{"num_hidden_layers": 9, "hidden_size": 192, "d_expert": 704, "moe_layers": [1, 2, 3, 4, 5, 6, 7, 8], "routed_scale": 2.0, "lr_router": 0.00119, "norm": "rmsnorm", "optimizer": "soap_variant", "beta1": 0.95, "max_seq_len": 512, "dataset": "wikipedia_en"}
Below are experts of layer 4 (counted from 0) of a mixture-of-experts language model. Rows are named router (the router's row for the expert), up (a neuron's input weights, with its number), down (a neuron's output weights, with its number) and show model dimensions 0-191. Each number is 500 + 50 x the weight over its row's rms, rounded and kept within 0 to 999. Numbers have three digits each.
Before each expert's rows: a language model's description of what the expert responds to. This comes from a sample of Wikipedia text that the model never trained on.

# expert 3
What it handles: Field labels and row starts in infoboxes, lists and tables, such as Original, Binomial, Preceded, coordinate symbols, table pipes.
router:456675535443477497584583513445514539641535497521410548515495572492446522489518392542501521502555477490508475509498521477500486450487492470488457524516523468532520499481434525517531554561528527486447550551520379522502477425569479480484498543411440513521555495472517529478566428544336491420531479559478587526591522481548440514519569408521517423505531620566423491471555495506453542523511426481421435496526551511454491524472533599415508495510489489486511456591490456607482584489470529568463455534460392465451462490478513539575567493575510503394531524480522405442546494460476451455
up3:501643529516615433473473527430517501495502456584494567456595458499393503493495503513500496500502474478615518422514549480478544475531489513549529451529506481560610543528549467451563483550529483426509543488594524502535553496495653620479403504502528502494512600510500467518494525429415589377495503470519535477421533606424501460440418549450524498536420478525586502459516613494502520517509507509469502494381471491509448459552494473429494486323432555596499552567491499482500452462479529467540528447532449544509477551501481515500568547525502522507490481486386502502545513563504500537
down3:504489471517460364509547514530474520376485453401482529416483481496465516481510449532377532514476536511525429574456524403500491556553497473468596486549516447518490514550430582457634479462598523544501543474448537535480402462480501518504488520526511493509533522626474490554511503496620460573478464545541566476495506584546548494546539571599479474497500475570509491507510496502515498524492529447517446491479620515502592473493501484466509456514516473496511502423546486501470525512621429533453538516489581526548492456590450742505599515480470469497477521500474514520398572482523513437
up4:514526539579528598483467455490500573529522529505357452462565516483441496502463552517459472499507544541502434352496508436516478504515476501494404547537497506501401561492513483572492586628493565422513577473507470425450645494497447479529497557441490539522495491591490558384526488433503492549482474358497524568535511524503524532356509564477529390513497498550399489483511501447498493516492509431410528506436547425497499505453487475520449514437500495530525433501561598511535457525465484496502504475536595491500527538505498479520451496411494508431501402516514501480560501683449485496
down4:479664491425450532480496505508499570640449534608477565517515532410443570420496484544524499485574566488488573513572432510499444499486567565500543462509492485548392525505475430495463435447433514528486504542507465494496447462523494538491409524482493543391520472496514524444562525454574501506544537480530444473543498399475391481582509500480550531372440454437538441445436486560441560575518421548492515528426521545564485499415563463451481482556529498376462460477488486507472523505478568484609487438460477553498436518542467397469490421500497536509502501600495544556607491558462465500

# expert 7
What it handles: Single capital letters in abbreviations and initials (U.S., NKVD, TV) and inner fragments of names and foreign words.
router:433434493489446502519533525395467518512552541567466488465486499522444527465428479508528505495469564661476480455495466510466626453462489415491515478412510582302508550547568500456427483456614504460488488525510554449497529484469448467493447490497572506542510476502587497567519417439540519579597507505461509487632449559475484464524532542461511422474397464541488482448367539426430539565444559574496458520537552504476554490516573482511470501510454467553443539447471508471495606517464492573507526460445592512452468437538550515491552551580507545448420489450476465524476568506505526518
up5:537503498514562485498511506478457481597403466457485584498526459452451538393510560415517585518502458504564480589468482533480547503419573472447501565530497566534565500586471491516466505625495497526431593524491571420542546508515501535467424380504516544501562533653574407493486484503476538502483439548553460520419472524631542435503499431460488509442552547493601510506496454514359477505504490476567487389488418513519409531485571498509459530520492410498509570475493482515537484473502515521492387490456416528481490467520526508450517631444499606571496498512507455529448420515516492527
down5:388515448537500517474466448525491491477596488477481488524373519513501533518510532552491507494502522501516548657542465400489457458596476481519494419544509420501428519486474459515492465433423527541522486514526442462508595487434507416508486591509512493537477598554542505444482520461474390548455551497467436477496515510439498505497556623484475514488514484529653436532519488430493455504497499506503485523568522555498427495419463429477558543542551509468514500508560584575512487397454552447536581620528492514651366518616487469450486475455486465495494524554508458460481487492557491366
up6:455412503496498452418544513502506488500514510529552549481452401544499501515469498532500459516427534461462529422481525381518515485448487474515538408482503492439488500445481456478450512493580477412520559551525452484572475530413502539494540579449437383543512577535530543423516558561471444486532434519518498613514536481486478476495499447453480393515459514550419497528594518521411577512361513513529513487640417528479469544573610505398533544466510511442560491528476494493447531492510514622538532465503445497521423646524380549524555475574457539504518574551431486501507547499536530400
down6:567476496479548520553462559519546501495472503498545515498539544527513488593535637479514441579519551485466494505389509518466510485383451554474491503497472480567488488503454546475457478496543468514551448466698496464502495510582485482478465484533526499477554533499546555529561493474527489476446445555444504504513467519519566458470480504513445538582533524578551458496496480492565476419559408604474496507453504498496520486542475392508590650512431356461547509509567532473522572491463470360527396541480481518593455518483537491520479503510507476493442538425473497331516559390487543593

# expert 13
What it handles: Word pieces inside chemical names, LaTeX math, taxon suffixes and non-Latin bytes, such as zo, phen, idae, braces.
router:523479528452451472488496390481512528473531479465474425448558516590470495456452495488455472472438534446513432621477570475434489505521534472534550453564549481483544528624492493380539473493486357605576427528555410462430542475508467495454649495487539463529559508581508480399501527474490439406599474408506466465477517518526466463524439552478539415525423437523550510489501505448529455494589536551521530518501479416501519360534531460508560452447447501427565468591456476610478497453457516517487555557558466449523526489455415527577473482482526588498530496498559506531510459432492531528
up11:556443440422481413492547547431553444535578516452508390561533565536548463513461501509454547564442624494481521541531500501562497517472480502507542484434469495621483431641514571468450518461497515646471491483483392512474515588487473485518494457518542478472554596485498561514553497511460541603493468467496468516500517545573536493511491494419451640511500515444558607453508543559659425569531505527542360505509598549441500415551499479539523515470396538562477450458486556441423488471480482546455512462499613484521494513505502500515480534500492502509509522458522483502413498526462467526
down11:543561569497570449499508495507495570517477544505534473426495612487580418474453475510583567555458480500453477466574563477548561494430476480508494492548549405579434508434527565533491530525473541439525534500494499418532498488506570561618396456499515530410553477400491482584497521536403504500530584509466572511522431365514496430455521504515536508408622532462493516520475398444470504486470515488487529488535500458602520459479472421572571369466549497498500517517517353519591543549500502474507508454501532451421567511497513564495521470522632457521455489463566522506487401473510451524
up12:504497597467520488536435484469456501472480508467485491501571525488503463458543508459518488465538477554508446463504601489525367498472505442567382543511394565502539495445522357541509619529532488522459520501525531501500476523404502466560510422546486572491496509441534507453428529543494502545601500406543492484501464527511500469442470559482494519594502492505534492568475497442450586520645529465497514473606397478537389530580309619471556500518562567537502516520509515490418437509490480493562532483501483468502496475484391599489511515512536533474507488449358569537499499496560479483
down12:552500514435426526502490461534443534422583514496382492455539407535464463524555510464480378532504576525576478526558511541445504446492519635530496494423510440408494512509501549437530518534565635457520547476612492494549548478533578540440495513578500493413496525492459505413494505490551450533512488564385492518435485483512527476487492558589500472521517494468563432449555481457472379489498467455501516511521459620491499412586513420615495504428590506565504446461489462419442527448583586456474500485468477549467521494519525422568512374499504500518417498499450536494511430466475473562

# expert 9
What it handles: Auxiliaries, pronouns and function words in narrative prose after a subject, such as was, had, could, which, and, to.
router:454476499421524517505509391525535520511453554481519451530581517448523436468463557570491532540482547471457506455511556481483538545495518408607462490416502486441516484444407494546411560410505511414495528578381520473414475596574432540477536481374453598486489500514480551554639457538499558570561527476489525472511492565547486585522529485501580513459527497449388489457430508508442528456518465448543533350522344509434546536533565487446480438521488517517528406479523472475520483549546463477486491477512576512471509489499505462498486457479552490493421518595548430597545497472414517499
up3:502538508430412574487523467526485498499525534507489327482548489551507495512511517477527464509500465453430567530591454502483500376469537495586471488446501427512496504507627449503529578497509500527500585511400500607413500456494566424512485490487498520612539509571507562511508507500505477484429442464559575491619554502507413635421457520415464599472490531490546488468400590459513504481445612505393501501508463505459509504517467474398504511545499497520491443474574498449351469439540533534496500493612492511518430515495515507541556429538501537529490458570500435528525511542525414459
down3:459491520481533491494455502419511421549530474524523457635499518565532532536536515485468566603554436486498532554427451521563641548581576500513582500436392485541523536411522528503508478414567461502455498362397555426489495494567530577424532549520517513437543501511575594581539474467536515495526501427499449516532441556504504516501458497589500436489597495551501462585418477486456479424496490497465506460510425570492489481479511481533488480526451465583503558411529511583550397499580478545435497451514412517491637480443535538540497455563555492561464396449508524503508511523522470536
up4:488517503462439541516541585504502468463500484522509428498517488585516441519507573458577483530478503577444509463371531513519498429576423447417540420482482444616554489499563477435502502508437446513475491494515455521540445494519500499501473456481407546527429516488455528488484497467495638446424495578510531506514499483540557548501494480552552486468502494477524471429480555473425515541452510478488540663511532460641489485503535367531508482484532498471517500587496535427628509531551416350642611546429434470617478446506444492441494484482527509512513512536543579489542495503429500516
down4:565498529549485387544522513501491526410563472477499526501526500554474542565434394593480513508498490410597487536566478431550585533446578558505558408549439366507467551487575475462503513484450430494464514544524396518488553446372549406453529488532452520447508556417443491497559497600474519572574576545541463478521382485538439446504545518494485629559505467563529451521546449582494417471504408508472496505500500544509547513561464414493561442459424528481539576511460500464431512481553561508504487545534495572473503528583495497502568428534490597472512493550490435518495492565438501489

# expert 15
What it handles: Articles, possessive pronouns and demonstratives that begin noun phrases in running prose, such as the, a, his, their, this.
router:452535517512467613505575485480500513522515594488527395529570488531548413488539473552501495444544434532531534461480431446496501455444588429523539494544509460497585493576505415530488521554513527457495491560392500488487497425469581560504486498495515434488498613444445489461546420505417505586567529447503484509468515653530438626506465525500536513478546403407530566502522574477572525498518528487537529505430410543495523479504609618501577413535461523530509490447643534468569498546604505477489492513492439463528483494529575416504530518501528523482456509516493433544571435604434511483
up3:501500438487555474463381372375424491522491516474502531538407500456607516525502497462480541498494516392557485499562534516498454503499445531579553369536507569496611502502519521497504505434584435494500481536437426585529556517533478561498416639506489522413597518519404490509572473544470459583540490544438490494364508461504466499539531512495540403414503460518514507548567529528537449480489547530533469488584550435505525523474531430493586530561557479489602432452489457440522567489531607478555518544482505482570549466501480514469487504435535499435499543530546494505514409418437497556
down3:462471543508428506435526490526506498492514495493498473419557531541499480479560358503499464471547490501500493511512523490508406480517518499483591561455523516523430528464507479490511467426612498549477497537490562533504488565526599466473462432478658459560444500505486482580498408562456494522633513498528562371396465511500524495572414590546551517468532602519515600481530436535492530488500531534533442495399566481461475584553562538511547433563524563405488579607501497479534527399485512517435565483595478580562451524462539538500500498486399536521485502508459490531578569590537502593
up4:504560524409473500535532409524537504507498490494506478557475490480652486511505468412571558491485509449434503572440535563461498501469595486469494467486480514402588519411542465374520608553488506556509440505520492421539473533536514537538519539534505575569470482431502499447468541572439599472517502378406508393535496523510493496464497459529500458533463493506527516346483527485479543508419526524550511508495574503474510496566556479500501503521632520498493459557534535430471383500499399556445442625517431528532501536526527334496400481511492558451461492510454478428462502533490528455
down4:433471464583537488522546537478517487440476477491501487445516427523519452534498475490445490351461499477425457455477532549498506489434486542503479502479614523549520541456479395593499474464498521494432592477513544558496620439497437411474563516387506512532502485342542558572496443471464546495459380481498435531517516416440499562449576538510427514470513608503406567514498536571511464519436509498482448465507442419574513545416476438501500454479474513521507585514555405416446505496436523498469495500527461465502496466429497564537552637514514482628501439508495452475514506459517460613

# expert 4
What it handles: Final tokens of table cells and binomial names before a pipe or parenthesis, like digits, closing parentheses, percent signs, Latin endings.
router:545550550483528527508521507495566514495498498564432397423518575504508547504565507521469531485470412420448492580367541564515527511470481528464487578507477478538496469447455418464460393404507462482512504424494444473419483625497534598546468591530517458517586465476495482526512526477394491482467480507476491620528490515558427606637509554451484535510446540480536519476518473442431522534564519562532500495541545500450475531571554485484496482414514464381505476461583443492508479494553492463488583495483522477486663517487480556499562521490535548520472454477539545495521313478523461419
up9:501449555462499488467561521480510511497511482677530517514582492514505472516501428540584498500367422504468546501490539502509424527375483470463478493525501521455496550543358510478517527460540496500487435476482502469454500454369439489538510504463424569503511476594479438622542537499489542577566492581441538502509491499556533548409575571506488511503573458497434487475511529510496437563529561567487494514614372517510418495498498475514404530420452485498444548524562501483564507486489513549591442451541501515480647470591506518562538477481495481394483500541451577477553499440572502420
down9:499500484509482373586454507500465560435486456475453579618492448542495435478467560504504515527484488509512483543497422457545428536476480615462537496431542507579494449508487469461490467521553576507358504391491515441454524529471593478414395507558437462538505546517517454459511458498454491490484479423520520499552544398517455456483471513528453499436595471487470514502506498399617611510537601436522503509519463476546582506483423492502518530493626479501457509453468465457550475487468490527426455504480503459371451559508557502496620464525437509539634484471470538439508541441425604500
up10:490496475456586631444506539440448411514497503480470514572519404624494470551519594563523540491636594494508517666461504497517462501507529488506497513539490524514507498427492494566463487540486570474489491615501463495483531425559501466483502548471575516510442497598425506504568543586497436527409497441486494480465498554525487538537485464500507356487499500506501492478532548480477524523515546463482516483557471502453493485500508500460556463478524426486519503541510497501516455548532507582381490518498542490522356558396469456408499415357397496496564519390512433486504462588551566444
down10:519521529521375488495497492479533563505522492543594441442559499465499564431455506537376508432481486511547513487557525478388480545510568494510509501499501566437545455494412571475527534492522498636482505504505577503446480495334395445667513517478433565485498527500535507553530533483475483572490511503593516446519478501537562494536516347522445513532492552478445479523351415504514475471467475629502498522442581499456570548504509586531482497501456485514514498501467528619534449492392409393488522570433512542497540440495573550504506505507505484503480489503420501465509456474503537476

# expert 8
What it handles: Prepositions and count words opening a phrase, often in census and climate statistics, such as of, in, from, between, three.
router:458488477449446481510578603477497507536537430484505497496493477467548557540467413616449491526532447500515437515505519484476527535477486469486499522573502512549558541467650530525469445499474516567466486542437551425501521482449489469467602603456475531420535590476432525495550518561427536519479476449509483597453597466513535513422514580500449575535426528470457458624544452445540477526500523488512527557464424517422470376488515567463514545578413555437485526448441537573658507482412424493595499530462507521404480498455461509497507570466482576450552519529499470458470520580395489453
up7:492475535408500538499431450508433492499495516416510510541440495477485500568546502399552493549475480588500427543374446476485473528388446502442415527514612556547573539456493511446547440575501428445433401502492516523507490513558486544428498524498537516473504523414492560426482426493475524434563443566497476504423531474500532450612473482573691490485438504363390475399451489556489510435496445523515548496563507502394513547503519471506526502543484500518467439511414449484490471518532450478532500494379473415513509456440489534502498435507490592513496493490478499630563489501488522492
down7:509529535525594447512496463529563551482501549518408519573477455500481451485482470485597511492579499564476532538469546500501509507500543419358522422456445521454524549517515471515504542480523588621484518509509490499453494544522517510451499537511421535516485593468460471514497588372488511496539458543540470561618588472475601490610474487469565514495472493500498443510481597466501466558473502513540520458524488499519567434494510387468485509456541409430512596515548473469458488503563429486515538485509632491476544429520498497595510537605351590443370516547487483507510405513545554597
up8:527466468564497503540484545386544497512518540516482484539470481626549532548505553504501478511502470504480581426522509506498517491445483563401543465491504513582523454549529528457499474468505496488487500413476501541500497415441491515542505552489470489494469431533515503461595551547518481497583474517493496501425577455423458486479475544597527519495481410507477592551473514658577656509508476530487485550513475512494470455489404516615508543501549640538545505443390557598496468526533432482467587483540440483431380506488392442609499576570503503491465596505494396454411538447508473504
down8:514553512496448570524418505640528615534526480544536525491508511500468440491563509474454343410530454512528511498506515481459471580455500549521577500588492483409499443527481516462444473518507464511500499606438446406560491489613442501519470517492542533503453467492447494386545493506496543503467484556516527512481562510501471495416528503521456510531498467473505418702640493549517528505503457489514583471465517511507499531439472454513497535528571584502503487492550527404490539550500486503532500515488405544517496455492486434498532483401472452537530510350482539489532619663521503551

# expert 11
What it handles: Separators in tables and infoboxes, mostly pipes, colons after field labels, and semicolons, dashes and parentheses before values.
router:540543447496486523493546553497463573457470455487478519500540581572507557528603573511500547478527471566437370599441471625405483549537514524532584487566458497504522517518445468521444549423510536481491563440474524384375419467496522451601485518517496532558485541495528569467509459485442523562452445543510510460509427509539518562563501581510426450417418493485418478435514479502467544493553468512484537475456540483459540540499614559405485498524601488519466491638548510632583419514466526482490553421482484541604526471547452457534478488488539494454500444567532487538437506573535479479
up3:484399494491464537494494576466465435567451401522561520432466493551571445491477504491424332481387476434450423581556401433492449412542573519617467438514553540491498487501498498501509521560517488543520511603465460476443515495476428480572473516500498425424571519518504625501566452523504494534456500530531526450497536561580482390504514483441542443469509519525500499450510546486502520493501536526445531445497479510550415461492599477496503540460595563492423420490512516453466504561445433604477518459566447398554458513551362508526500549473454524580525497453520530473522507434416508548
down3:475476505465482426502518481481477592482630511380415633484539402467563492571534499512503502509580476474515520419453510503507495531476585436477520510460454510520610503584462499596561540498463506523463471440508475477581509434508534500515391502602511505522503545374485407501499480468417502455492396441496513497460475532408534564511532495500506596521452483502563601543533550616488417479472481549454493494544481467430561500572474557504450406485333499555511571536559505472475525595575494529512466553426496475523464450435547437543506501511482508500523492507502538498474485598575545480
up4:514496532404534499496550569490485490567477500470463412483529517541608491502532562552493521490524470561537476522454477476498478432522480542500567571613496485479525588509478503461518471478431517471517447500480463514494594543532451464471466515489626551446493520502490483608519526510443404471490481493498469429517446491550459506584529476524584464496451467401572542492524532616500513491547538575477501601562491506637484503471486438636438396506502465504502544563338563500625487513499502595468655500569450566500547540485537496504489525483460498454499500406540643521539504501464493506
down4:508489445603441523512514508494440453507544541523456539502410553492502442473415497507492508474419600528598455556503560498548486549507495499380472506492514495539425540561606490514503428447529498508522500626479526538459553556432541453466529458498440500464498518544499500496468406512578419515559435522354454555462535630537470515500490455467471468524449508522532468434513460479449523505483523490523578567620525473506571449543554505504536495504525533490496448440479545525516501678484517450556601539552445391553451364501463574541484553419524541499515539449499511499567490387446508481

# expert 0
What it handles: Past-tense verbs and participles after was, is or he, often before prepositions, such as used, played, released, located, described.
router:484506510526518516477511477496516497540491611517501430508614516514536444572604539647503498606540525563539505540449464464441495515495508477504415483514413482494545495440483494553477496484527483477411485508493507421535528428519499447473456525385532554422459477623492480526528441599529486439488453539523565513466517442561514435457568571477501515417463473459526523497537581457428566437498490459451487514484514521486438390499518494503469465450525504422454463529449397449501468470518499507440522514433554425488559556494396427531638434494648443603479526598525463541477399479451461484
up9:498519472495478490693555509511508489486489506421554500436464532493523465514368481537482472489528492489467486558451494484505489477578480474470510495451455522519390562466433442492425529435525510412506463471483509423495642497537523514543490522536499472514482392459648475522559515496503629542500493519504525509450539457517569605502557507504524523583499447519578494479505510571433385543493484544602431496499703504388482501498526504470497599504434544476500493582446518498531481500476515486461494513490483440465475531434436414517499531499482480495516573508568472461528513493664501471
down9:424502448491488506452550457550474439349441555477449550442500437501501503451506467475533497478504523452494521496549551508605469519435450485508485531470480565568557441413446542453573566501501487508510490508523471500575586531520525512505536571512509493536577488481505444403608466504477320492406500501486568436425436414552368506491470481465430443506564527552473440538452517413483479496320518545444581483488517498447496527463502562461471462512570513473534519571431511448508416486498506463493516524426411527502395515525527469457439440511490536486442434551561547501393506512426513509
up10:540519503503560516493494510502454542518475502411464391498473518500613516461491475542498394468490477525445513620465480504500540549604584488494534485610525533467575479392525572473491503499418528446406629493505513493375494352551529600496543451429490620516416498509524496468553563501500497499550515439494497518538360553484489503504488494431498554590492499418483431561500573499537474574516518519526494511454486528394455472475478567523558501496513459512526537527490452505537527526539450496512572488528499437439423586533447506440453477501450534499501529575631476517515519454477636455
down10:453456503511490495481482604472510497544507577500573500603535446515475610373521460414473533536484465475600499591539436535561402521601446469512410492532470485493538535530553473393483529423483556457395462474517484466499462430506555446519436465468542490439493498501494445430436564500560503602500441468488458458452490473534389503494452435506405552528477458502556555423561489540500454515488511512483501466602540489501582516436577497433460440535615458474502597493512510494415513479531480471506534448460489491447373582518484409516433519480487391509529494542522485571483578565524420490

# expert 1
What it handles: Word-final heads of proper-noun names and common nouns after articles, like Society, Exchange, Award, School, government, college.
router:513488476488515548488551540483565537489515540459465548502445487496455419542416494489500525507544497597481410436431617560490595449526511465478465487439529539431485514447524330477465533517506481471438489471482510496473507598531545524524504549406509445539458451526533529451570473437546501484462473528577378559485473552489469549449629437463506495480443573410470531526438524473541557557453459562509548519483545437435512508529523497495471375528479512504526436522489549454611525570566470463522516448609477495466483514585521511574486559542534473422407490498489413510531320410542490492
up9:530499530531531488542532501509501489386427482468405547500550480400454470408492482492493565507463495406408517428500534491499610512473529534484457577497592472495497485509533572448503476426505523504472514539430428475438575676435550560416535472515471474504501412488484500499563501502473480490509497506467529418569446592487291494441350468483456524528501490522501554466496485597523493575421535406529470529490491423509495514513532481488495470610471496493530476538532622630446405543551512526417538530467545490443492476509464493538502577514498477521466500536435498498499481471547493477
down9:491471486516486504443468477465563510446555542459439536513511500435512561559575392468529557529520502502501466455496552560508599382372607394503379513425477525495526516479539491472550476477459461427505422498498479583525475488518504434353503440531530432474498474517501490460534453584457475469605437474554520494554448406447505558417398496491511487500460391575511462486518439525550511449505460512499445563525422463497462521477460563500497475441490617557467467487492560466497508565510526621476445505583523581451495530522540496482380491505433418512506486526565547370497498503528520559
up10:499456555542501464490526462522473517442494504614547560519536510573593478424530598521563471524432454493541499470469386503518545493444512479415536489451501409547581539484500507406535494555527550523557537548499523501522496474519511434544506533462505581451479515454527366515497439530549497494527469548505525541499501564557569497423437403554475545522435521496507545482466484620504454583460493562505551498622444537471462402557428510549424511498454483401506434540467608494436579585622467559543593496488519435389478563506474581428542496483553538622454520559499490503506528491509548507
down10:464434490515419521387507587493531450473696474520595463399457513432419443550524468506434524572499494526449529543508491536497524550502590505441495450529545502564451485476479499431463431486524479480514507502448507486534565506405509532480426467534497466481490489481462494445484417488619608491651506473469466524615541486530468422474428587510500375496462519445506436494563485389474466468495467543507506540448496465542530509593519564501511479453556477485465609498477446587444475513627569509457564515473460465498438484449415460476468433500529468451547542498467497446542479518495518559

# expert 6
What it handles: Commas, opening parentheses and conjunctions that join clauses or list items, such as and, but, although, while.
router:544557496437479532487499511496446644437502575526544545514496489592567456500500522540605490539491536482445473555526433569503574508546498504446601422553444530498504574509477539497450439476485442542499469440510430506362512499475462545569540573397518496454539561538580493424602425445531493488445505507410513523511465652530517641424542558512471416430459462432410547521513515597506494436509498460501521514483389580456465568487453453539484422520469468579445550533497533576521570483554472493511470505556560464557490504484490536461505472506535543529535480533454505543497447385534474536
up7:541500493438485356518481587460509569414379529456512583521447350457442475479625573488531443623380542423507454522499591470501493520596474507490495482470575527422606491471586506455500364500476494442388484520443498533466493518509539502479489581489536486475500501478474544347500478511525530461506603407489509477525640563561489524487494504508516495504553490526509508501496393526508525564546459551544587575460461449485434503474422462480579419483465477448444493546458539498473497473486477526499510524501510507542545472512534462415498520508456493473498490538439541511509524524425469495
down7:481523535469510526499446561553525535501465465578491469526505430504466539555521498523574533522519483584498542510529465550535483427384500465536536543554406497598604484461617505383467475492498447477526496549512468496550526394491465421431635484468487620387486502582547458531533506470509516495520540459504490531661512469512547527482513494539495489398489508554448427591478408567501439460499499478502561504533505345507573511424506425533471500546499499488473489532550534484561484536485564493550538395539489539447384501457480472523449494521508586533580480502563471511433534472409596518
up8:491469448462491472487479486514535480412621565650452527464530538532424575435485484522545445544570565567466478441515537497578497484490509495513463511470498503387401507505498505537480442476616500458500447444538531519561374441389508503508496500438519494529509484514504496519480392499499536551525531429476493498481504534488502531484477543487510475396480490501493494496452495519486605514449440533480458543523617508507530522431599447577451513400535523479426531383468501568484590524581375504418502465489498411466470379518638593531494482388507478521473472483536568549557526518496486528
down8:503500444544466516468454524551438512516480529418508415443547528441435488360381469519505461550461542482534565532524526542563523474472476528482426465617582573490529456517491486578413447489411446528485517531503480487464496531485464505505617513522520491485535491518417528450490552508450506516477451530462494472485508447478468529481550516441515497394628473553503499533461494476427531526500501497397563532520544506433546501483572517545503572471463558493505370399538495580398470550501429519455546471422680503501481455526519475529403544553500522376481478442474504455416502588418509411

# expert 2
What it handles: First three digits of years, split from the last digit, in dates, tables and ranges, such as 201, 199, 186.
router:537439414497476507506527615479409480471587599420425528499532524534382421457587557482580460677506443512471453467519452511527567568525438550560525495464470486432533497577506428547438467418586453425545443597522523549534529480390485527558594495474560517466524489523500538448488484490514486508535524509481513460530503563491478486466589499514522444531498551497492520438510541443424609549575487536515539558522543438508395501474527546338452490548549470473476510539505500443586524496466485497508514550472476447559568497491545493458493519461532430436477514444532415423462464506540452422
up9:448570501431526582475496519494499486478549434508552462500500538540415421497569531485470482536477428543520563484481531486485605500376500470510504500381457533493523567651497516517522487496380413468414501399488522498477461500510501515490458440455466449503557616471545569461464460619495535594483512408510456453527522458521546535565420503503507442609496522520470510565552496437484484503484569452471489552568567469495506437505426564467496458466457502494500499495468611365553505484570499467521573604501507482578484489358572450503455440495518537591469505494501516583509536463499592507
down9:459442499625472540500519485458478507485419602379480537565518483572443466518476453496433440468529499434519435499514554489562479570500520489520455479512422498499467417545480502507481471448417522503494349458478388490497554522648559473491495472595444541483514491436371460493549530502504513496569478581441461553501492462545492491477492487545419460507409463459581493537593497549523398496512464499457594467538465480504534537404558514376475461484587476525653502457493453509500496502500478499497470486516507434474501418473419511492514477482606577338526474491536498489543500512512495507
up10:496533445450448410468556521463433476512523611431518454504385479540500505436469505481446359535486502577496502504539445358458516496436601510529518634481556469488500441536518494539465500473460462598475650547493588407496574419533478534456448543462478507493540528559506490497513512400582493490412505411457390484515490501469486518501421509479495511572446516543461492427449493406519545463541519502474529496399533512479517628534572547486530490543494507451429573556516500506540581487427498500499523443589548609411549514501460482490426476468510540502547512502503466520563513451552528493
down10:466437454496521498516367364423530497540506507445593539536629494451449483528529523580639512520498500483464532491510481460630538486458458494484497446527579538411533484458464448498490453508450435449530488451489511554500593492505502651493503432438581546489434468461444435402503461535443501450510501547428501472381472495533508474534527447567462460353514514513519427527501478512444503521565505475475542495518517511500532501486553505500474505556512452496644491462383503498483519473531453489527502494416484439421540600522506509466495497488511432543456495500506499525544500635605537588

# expert 10
What it handles: Direction and first words of multiword place or organization names, such as North, Western, New, United, Great, Los.
router:490461456507472477498503542507537555528565492519480453466469487493497458534532520468485505579487462486505527510444531478493484543490500476524560344622467460467491483509592528484588533536488406505511548583523497506478503475363469441488495549408533551510581494610421501517513398608524582506508533487485535525449549525517539494441584512526537469483441464482488509486539479528553588453574568617579416511474539410565501551508552549473497486502523420522519575436512502487615569523624549484535495502462432344565581549536524511534500476500478594448573532543546472463442391447465530447
up3:566528567504410465553492496463553491553521495424478440493470477432544508497518504491409513519501633498475450535483375559615427371598459496503500470495535466500521456472431509599513423500512547573498480509443586542500518560519491383494368475538497533455531498514493574498447464464467517457497517468491449486478509541383519513474533572531549526554432569526536497479500613497497567483503493594508503443436543493482604447561499457499512518477519476431589442540519550606431512527417384526556501501421471477526517394459442509485493499519506479534530466523544630500535576503473546411
down3:512540516403487511525510433448501442431541562473389523483581414534441497511504525552503501441495572576486368447552434478500500438431497550487463606491587538444615601447411499502582527589518540489510489509537578497492558419521438496452502506488480484492476489639437517481481523426481496536542525540477506496462585453476494508501455483566541428464484587509534607374485518438526417501422518419468556479535436603494494484576501489552419448508584498492507486509422465535553496499550560525562518518463496451509477547507473439501508465531609473510482472530486501483553526661553506523
up4:504459521543532546632573491471560488530501465517511510504500568506507496502564504469461525611480499563629465491496504480398497505504554414469540665533469497457507427446498507505489527496520532500384492515522497507500503470502569558494500505575503545510468531566421587581517512496526493571590496470477426543508507544608678478478467540569536513434491393503433520450530614538504530497540549525443500501438455402423517590498417532497485492535487537430494513437466496512470622473491498502514518601497407459506502492484506575505590556467422493531462501462488500509481537594431394447
down4:572490491524512568581550619549465507484570559471593517518507522512515582469505576482475529505507461500462591440600487539499432500514500530396417538497502549459574552504483509484524511511509505486488496593520491599539536562387520654483489400505496440505521453543416471470440439550535512447538553473566513417409507428402561473472524542518531489502490454516567563524549596588471494390470486416426483490422550632567438502516465495505492537452431461475493542481565480438571454485505497469517446497578558504517449612510536481460457541532489443540473477488470573510498620509500502445

# expert 14
What it handles: Sentence-final periods and line breaks, including those after headings and quotations, before The, He or a new section.
router:462512442493525584492496465454463543455461577436455515528500506663461471547550460524502479603490538534580438556448473486428585574500512425446533514373522587405507543535605518536414544494461401502574523485427437495489543499374518499487505477455547448465563551460521467442558514518535467488497425441483419469611534627473492600508461536475506458524501466499440520511471523491514610475474530470520488513479448530516411512514577481559456489489552572557506460536452465502504530441506515482482564524515532416487499450542594402540501546606488480442531465467470476482519396524434409508
up9:497551469427503535541530511495578492596599504498431474551406433463475513429452488462530574433274435559459514504541434506506391532573446482515561560505481670471519546453554577510545503577517504462519516584522479381569469478473450512489536524467462507500527489498519501497488470473466491455524496447457534457469502469504511479504498455550537502520467458492508474472547471429484490499420507476513521470545551518495521591416512380562518453516475514516495516498501487489465506568613586516493401569495523475501543470515481351559577526583508408474454493472498562546514558372516542500
down9:465510577387535467466528466401562501540525491483511479478548490486490487536523494452509490479522496516514480483497417506518581508484497558506525396519539549451425520487449468520482512515616477532421586544454554472527556506522482542529563528524526467463496523432485526600500497393571444486556521608461543495510390496578453471492501488500476540516540522501610499508537420586524382556598538516558481403543541452530400507501459492535498487577559498502510519475528505536620481596539491545513502469604602515583482481378467506479538504562491615504444500424324502410513517505555509543
up10:559544484497472476413525621521480556541626521521544496526544494541548530572415590482548561426486471605621511507468476448431577501491500565502581466401518529471486491536505459479494499510506508458538464538497496489503566506512480500497520514506501491417501472472533493589502503504541492443493569389505529542498476583494508655486580475514462413497508574503453486553643457673407502506502549470454560555489534385493444500402524499560489493482536505452468467499540531581487511550518441515505506595488486562561490511487507510521414495507486454522504503374490476361515427424498469474
down10:479499439516497467510534453593485497499458505561478471487417388458524509448577509481486447422465363551449521522501511481508489460498476488437495484596475463538534455485513418466507491452489442470473483455493523484534494645554478516469494482499497430501482503481491579496440506447582476471485507519445541444430496524509471541536501510487488646444626499525501400439498581535493457478546460547638555433618486558507473539387514478368527607500473466504417496505507499495456544473488478369522557487571543493534612502606483504460558517492660462529495468526492445496477446479510440466